Weights of a small mixture-of-experts language model, trained from scratch on English Wikipedia: width 224.
Below are experts of layer 6 (counted from 0) of a mixture-of-experts language model. Rows are named router (the router's row for the expert), down (a neuron's output weights, with its number) and show model dimensions 0-223. Each number is 500 + 25 x the weight over its row's rms, rounded and kept within 0 to 999. Numbers have three digits each.
After each expert's rows: a language model's description of what the expert responds to. This comes from a sample of Wikipedia text that the model never trained on.

# expert 7
router:494540481520506473539506491484519562500515494457497502473502498508474478508473491517531512473502530516488526459480522538532514501510469526486481485481526464479520474466510498488549514457502470479487459537478499503530504528532489528509491492488499534450507517506506486522475451504457436516475491452521484480518543519543510467506519502540469490507437513474540489506513508490493509511503498468522470471486472505476494492503492508472475479518478515535501498468539490456482509513465496535479515547447501499477521511515526534580505506474564527488520502488515493499499522526475511525526536514538517485464483525513496449488521475491532519514556505542487488517506501522471517529498
down1:490467480503516472469446513468511478479464514470466478454533495516490491509517503512544482495494517502478498514491519508511468454515483494426488504475541528486507513488519511551508555494546476480504471482449499490488512518517506499480496517477502494501517469522471493503523492521470504573488479468471519460507471511533513486516487501498490489569484481526501483526539511526556525519506495485481500475509487512487523501527462536468441505502456507534505469508513469488486511509533515496470553514499533525518474446551495484479473501457499548505542483477498525505476512516511531488494526508456516486513480503514454512478518442488514455486491539497505502536484474466507472505515
down2:523492477480549472517478545507483494493492523549500495538470509531474510478521474515498521515491505484504530539486521483515514517540451544500489476478531482486532466476503464465500467542470500477504535516520528515497471506524531473511521519480493501449457491489516469463519489502473507497477494470499477530479466511513514472509497502481482511508489482479483478487496490500444465477454522522491531533498502478471454504535520522506462488446448496469499483522499507508507472519504484454479524536528512483496484528541494483487509491522531466492469495490487519500514454493518478474507516524498506485459539445492510496507476509563506510530455530520528506477507473517436419531535
down3:506474505482499505509496529476488501549503504542509515510482488480524526490489485466466501546481509503571502480486526455476502514507522485475534521518474471482498542528523461495497477509498497552481538511501512490485537493445473467517482490461511550507525470483536488480479531498505483554511521486484502500486476482501492539506581519481519496471507524509528492509499500532483528487494484545528507499492528521504508520502546503530508516502494491506427522504495505508556531482523518490490516454523523520561448489477457517486504489502523502501525490478482494492497517496529455516480484528506497491462467494541515456550519540504483531471515535503457528496522526508498436456511
It responds to: Personal and place names. Given names and word-piece endings of names of people and places, such as James, Charles, Carolina, Kazakhstan, Darl-ene, Theres-a.

# expert 6
router:478506515487506465483497473446519529528512544515506513459533498462533489512523522487539488470486516538475484445492523520488458502538480538497491504499520509494496515456503489483523465472505529511492491516530481480512523496473516528452475493483517503429532527469496523500470454548502449523476508466472492476535511504478510483469508498517472491501461495485520471504555541481465517486482521440509484489487498476496480493511484526509507478543527505514528555480509497470480504513484490538504520506461529497503491492467530553541536502496537541464484523525498520482542479497483499531483535507517509480477496480455452473493516480433516515505522502514467479516510539501489477531525
down1:516476512534487516475507490508500493475445490518524507487505515522504494508503496464492512529470447483560477496517483477543508526428534499451534548499499465494489506522455504514506515530483467519522555530466496511541488506468505497536525506500463505482479497491489538477511541503533489452518489510521510512468506466534508520503470502502463476477504533485490514501479461461511536495488522475434496511490495540503518494488488498472549475481541493516491488556502518537539478504498527512459494514494534492552526524480549452499433492515478485476500494503481488505472471533498510509479474526454494501508554480504505512495484508447476488478495474477531524490531463517487493502522
down2:454506522514533529496484503452493478528517487475472501500545490483524549473482504521492526502529483516501524488470502508449504541455540495469502506483504497505458534474514527518446486484504497520504480513511523507482507479478493511470532486530505492492485549516491456486565516467503556486468484517491466474579490494488472515472502477539489487497464495522514539465486492549512482485486536501516518482468516512549505494462489491513477481473504540496526535482533501479520504455503495453511478474490499515522505502491527460484522516492480470487487464500476497483486501521524470529540482504519538513497446454501487467449474517511545488471482499491468491472533478498484428510522
down3:502481441502485466494510537503511504507465467472476506495493480504512532532479493495493439496466520505500501505497494535469504505539555526555519520469507486488467512520524524485454458518495484493526527495538484516509508512505544475475513482482499496491528549498463496483494478502521490459510479439537486521508489520453458499491555490535479462496502505482511515494481500470506506514525497535529502481534505530488540480548482497443473543536538547515495516516493485511515478509525519493546549478509478493534452489541492524506540530485495509552502495517479468485521496470499531498537519524442514506516508462512468524505505480515445538480492511458511484536480503529484496494473
It responds to: Past-tense verbs, table codes. Verbs after a subject or was/were, like went, signed, performed, came, plus odd codes in tables and foreign titles.

# expert 5
router:489465481513508528513468466497535502499480487455515502500504497480483506532511532495541505510486506503497477469495510478525532506502503521415493521457553479443541499491524507504474516467464545518531498491465457491499502488476494552498507490446521520507482500487473508484515422486512480528483486447477540494519532480533449469453449491547473494518461503466524504501502513497487518495496523450480503501488506470521482488512469488450516492518495500472513529456487526524469481517520531510507495467498532465485478477445531532518489493521465502521512504545489492491511477490482467537485513509488434503539455513473503498474515514473486488475513486483470484507496498504527497515538
down2:536499462546504490523504511493481525480522518473488505471460457512545522531474445524486477455480472489479514515504478536497498503461504494517483493518501445469523507539498493490475506514514491459499457539473534512496526460519512518462513480524477519485534490503489501506508515473529503497503501498506461536491477519539483465467508494458532460516479499528489495491500506508497503504485453485480504502503503470490501500446518485543495502450501516442465529543505451473538540521500469498462441542523455514471494473502522500443482443474511488473510476470521524479508499486521547519460482524496508485466490529506513518467467501536468487490488462485517532522482506478548525486494
down3:512512499480478504500485478505499480474473514502539467510487524531446515488508483490468490512516509518471504473461495517492517476510502480510503520536453523465480491494516534510525497514479524512472493500494462497477519483517490531542496507488472514482522456500496507506539470488470485502529528534501558503519517539509469492497393477520466501511463526559492472517502459484526475471496477537507489547526539498514484478519519487466497465482538527479470461528509538531539519518551521529530511494482507490480516535523515491514505451454506497490495501506515526483534510447538460521480498493513538481524471533455497535518499494459522507504457498518445504479529514479537510481502
down4:502489454483532468510477475473511523476504486490476507537480470522473499551510459509493460535475559507504487485497513514472473513475513470405539512515473527513485477546513471497496535517459523522485500484467473498509507479518490505495491503487515487535528552518470507519490543539460512534485517514507456484502514509473493521486489491519487460464516527517492513461498504468469529515550528538514473497536506498491513505445521557498507551509442520502494508517488515469470486515494500503516499462492542492534499479509504467534517499489509496501476534495489518481493539470468507454532491510445509511519508500496461509512520525485532548496530488540505509527483484493511521453549
It responds to: Coordinating conjunctions. Coordinators and list joiners, mostly and, also or, &, vs., than, including, plus pipes and dashes starting list or table rows.

# expert 0
router:523497489515530485500536493497478503510471471524492444498491482516460490492485453537463479530520485502497490540479500505458504551471481454506480476502444488515480485536467505480479515520494466484513531520457546505491494481529486459515448524550498486545478505530509492505513529481516482488496461524512504545498531489502520502534488533490499481519513464498457488507448443520519466505512500533513531473510468521505483465489551486512482537439468470527436501489500496535484490475475478492504476526541479498477510520506475478468499468532494479496518484492505525496482528521551499501460450478468531523496514520540516539532468522523509496515513504511535508477520491493495551486497
down1:519495489516507499514469471536519502492520500535499497511502570547489519540513530506477461481489535520485497497471488510482465498496469486515497482477531540464490493489455476499467474430508501505481532507479552481502529499467488481476503526499510456500529521499488489492457526477519497487485488476530556509455506495508488492471522495526492505532513497530559508459480527471467488470456459505502466432504508546517561499481479481513513505478491520494508493498481526490497494560471537488502541480499493490514464537458525492470489478508458491498493503515539501462482526522438543471480503430526469477502472519495487510523496499524490497495505509518482510495515450489502501455481
down2:467504506489499493538515530505497520513493504519478516479511480474521512504453459499524481538474469528489521523460455514479535496506542534495517479496498455545510482558459528556485529495528459510546533510512486512494504544484522522524514503496516499543501538514504486457481513511497525499503544529516526500521489495486542501511518495493461450445508492486489491513502465513478484501536510440484519520487497512509489419447479498471474522489512482539489489502488475494559519453514465534490500502535462515502456532437449504506502541520509481528518511526552546495504518464496490519505514484510525496478482494514515508515488495470468485477515533531518490495513476502506515480474
down3:514483528492514498510518487515500540555505483462510476521488512521516488474513563521487516523529503477499519478523492504541514466459489473551495495516509504507478537517496444515537450530458481505489520474489470518522459494473493440544496532499484524492489496518472521512499473517506518501522542536559465500468530480499514506522549507470489498487545529536516520482499518488512516505528506474499480498534486540491495493550470480554545540484486496491486566521471499480528503446493508479551498513515502503448513512518502483456503502498520522576485482463472520505475487503538483461473509493494490478510484495503498504508517534502529456473484490461548507504502492524498518514473
It responds to: Mid-word syllable pieces. Short lowercase word-internal fragments right after an opening consonant piece, like sp-ac-ious, conc-uss-ion, cert-ior-ari, label-ed.

# expert 12
router:469522521517504463502497483461511511529535549489511508456517500476528515502511517485544501470500527510502475458496524502490467515541474548490483503515523497503504505456491511467535475486531532533504490510519493491499526485503508533450465489449516512426521512498487508512482445512486469502511522452465502490518504528494510477496512488514485497496459510482533484487540544469474510492495502445535476511502502486518491486511459533489494488540533535509527527469518505459469506520489498540500516512482528513494491480481547554546537500483543522451474522517507494486544495504472513510483538512532506491488494503460468450472514452453508533497517492544475462541499546486499479531513
down1:531499491512504476522502510511521516475488494473494490492493437533523484507474497480490496507492547499488519525522521471515524541527454485473516519516473486529489490459527514485479468468492492479504523490502538522523558527494538484496484528526504512492491521511507492497439467480528501502490540477487496494490499552502489457514535483485511483499495520507458505521508534497507548485513479486507469503505418495507491513496468538506462534514525474511531471472511516487513510489481507535490518456467463497457513535425490477452490517541484539518518491486482499520496542475565510541501499491502513407469523532485503518515510492487508460500500487486527492501531489502551468531461
down2:498531495485521535533498537481580515488525471510513558499528481493525472530534533563526458521534475456475484508488500527502528482526517470493541511531522533466516510512478526449497483501507496488531500494494503525497494515484493504498479515511510450554496466521447482543503539501527495515509479535463470526494478480467512474508476507540481474481463505531473509500550479516507523510487510491516479478468510518496486480542486485561495498517460507497497495469508514498493535539517452474536554499518475500479500482513491490488505477497488514502500506496544508461517474530498482555556509521527526479528509498528518487490523497451460482494485516506518486536534540498525495458498
down3:518529516494463529494532477476488508582489504516471478468513552478501510506504531483465537527489501486445530454489473497507529490502515515498459515512497543511473497519503506526524498514515519501508497474512467491447519473487485462490505537461508475525443485470509513467516545514524496547473535484507494559468503488501520508513485523514487478493509492484516540502502474486458477464505473498497530504523516468494556479492515498544487501493500457560500517481488495471444528497496526521511463506469492474467519501509466498486522507455524502445509512483521468463486522482512528488514500525496486515438488500498502456501474505528512526474472543523525523491495502442483548495458
It responds to: Proper name second parts. Second words of names and place terms like River, Street, County, Award, SC, plus such, other, 's and served.

# expert 11
router:516473503478473526518454487513526507456490452494502488525503530483485471478520508466489512525497467455488529517482530521468521488514455467513548489508497515488510497524492514512522492490492448473503436487483526513471522491509486443541540528516479509498485481495484549515469596496532520480527509513475484536471494492511498497520470482490483537499539511513544501517479482501511489517507502534503487487509499509483487510469484500536487489483494492499462475505493488505504545472510482451509462482529471479466515495578517517465498481535519454498522505470513468517526495529498518498499500497502536469513503432565501516536471524507477482459511495476526540473489496527459528474527
down0:491488527509522487491513503506526431505501485497481500523518492488517466536501483529517490495471502532495500485517525524479468546539422465460485525494583492453513528494492538507539555451507509497479533520515529512503502490523506492544508499474497505468496506500507478449469537524512540535521486461476499492516487516478489519522484497518490488504491500498482517509479510542499502508474484497547479523499487491479469453524527486452498519511495522504503509492496520487501510539494442498509521470494510525544492542440527498497486517504476510474519462498514536454540496482489504501546485503496503498491467509479522498502509486520499452474476507498520476486507474550511393495474
down1:542503470470475481507512513476476527536524499501507476538478501494476493516497523482481517537485496531500486526468493489501497508522531486501506505476464460530469491523569477541533511509449485465478526513557488453527490464502466453478455475477521472494465455494493462494495491509490490471460479525495491500503515476467533509486526552492561483445503503521520498501508519426492461495531508493473463515504458522530521468507524472501479499514497473536509462542531482473474441501498505507518478498528498499446511516440491481537527515482477482506488485518520505502477494512469506521527543527476480505538504500534501523481522529496496485486541479472481474512484474492501520498524
down2:516522489547496484511466477507521518460487505515477551472436520502522468512495488476539465480528511510517489498472500511457484478517499506496488476469506455449555469491483498503555489500504520479525490518533535465492502502505512477471498460526486442486489491478501519515542521506553489500497535558471499479500514534510543470524493518499470503516499537451523472519490443481444487483443496518489486529507530509508509477492524534506492515505472521464516494546480523486465520512504464520485442475493481497480481535508522469490498507492506510500498526487497486473483508536492465483518469504509496490464452504472544542514464485513526532508513522535480520547543525538482518509504
It responds to: Rare name fragments. Short word pieces inside unusual foreign names, abbreviations and non-Latin script, often in sports or result tables, such as H-ing-is, I-ry-na, zz.

# expert 8
router:539513454515520495498473552485509454437473484495495516481531529510499560529495501471476519521509522492495493476488557533515457504540453497518479493474491487483530503524511490514544475487515478522479469476508478500524540513487462495531490483482464526522507524478556531504470494445513472518532523478486492460474504480490520525480511487492496483521541526486488476500489459487488493564469516525535502483525480476479508513497523555502506520529491519468497455547519501489495525521455526529471524492451494489485501501519545510510483489468521493523494508468474519531494499528508556485483492517533522515511501540490518510449502506523518514474538505527471463473510475480496479475557
down1:475522477506493469464480530489491471491473480503487506522509499517508509513514496513468498468486505535492459508483540495466543473494587490502495482487433544501539517482505508485535494446490521484460533502500518517541463482476515461493530467491492480462460474436473507471514474505532535461509503485450515475499506493504522507529468501514507516511549527467537511494477490511493470460528532493517488486477500543496542520482501503489499497522527508476544495488499521496516497521513425497517526485510481503542504508474517540503484467511485476496517462513515522498494513458490494524515465536509438503527511559512482481522502515537482483483514472472476495475487553498530457476490
down2:524519498516511519476474563534528486456521545479500498465522467500508472508488491479499488527462549517479503496544484483461495519453560507516442510534536536465502509450533521496480494513472482493497498493470470518476526508517500501455504489493501482468533522500478499460532544483529511549489482464521533480490504494534504505470503477467489506532492496498533516494514522497510539489446505506552525551461496515484491505478452506482494511500505510494514502488470484503531515501500536460492489477484496508502504508561511482507502492504487464479511499493523529472478491522479525534474451466537506509503485473494507507563534464489546511491510510543459487512482528529496548444472
down3:522465511482483496535509520529495460529433479503512526505499493485464494501473505499522520513519497483512506519469507451526498524471567459517545501533436476462498466497505471481466494505486504508520514501510514509504505487474492481517496518486460551491478424506466533522511525463508504504515553447505515513483447466466499473448438518499538503464514496508489527488476486534523489489489511510517537465501487511546481511459521511536511465506467503486536524520484481478503486484515506465496482534566525478462466519507476479483497517490497504489525498518459457484521495487501518502495493466500505473509521472446522505492482504508536501527493491497459478487517471491443511465491
It responds to: Foreign-name syllables. Consonant-heavy pieces inside Japanese and other foreign names, such as sh, j, k, ash in Hiroshima, Yamanashi, Shōjo.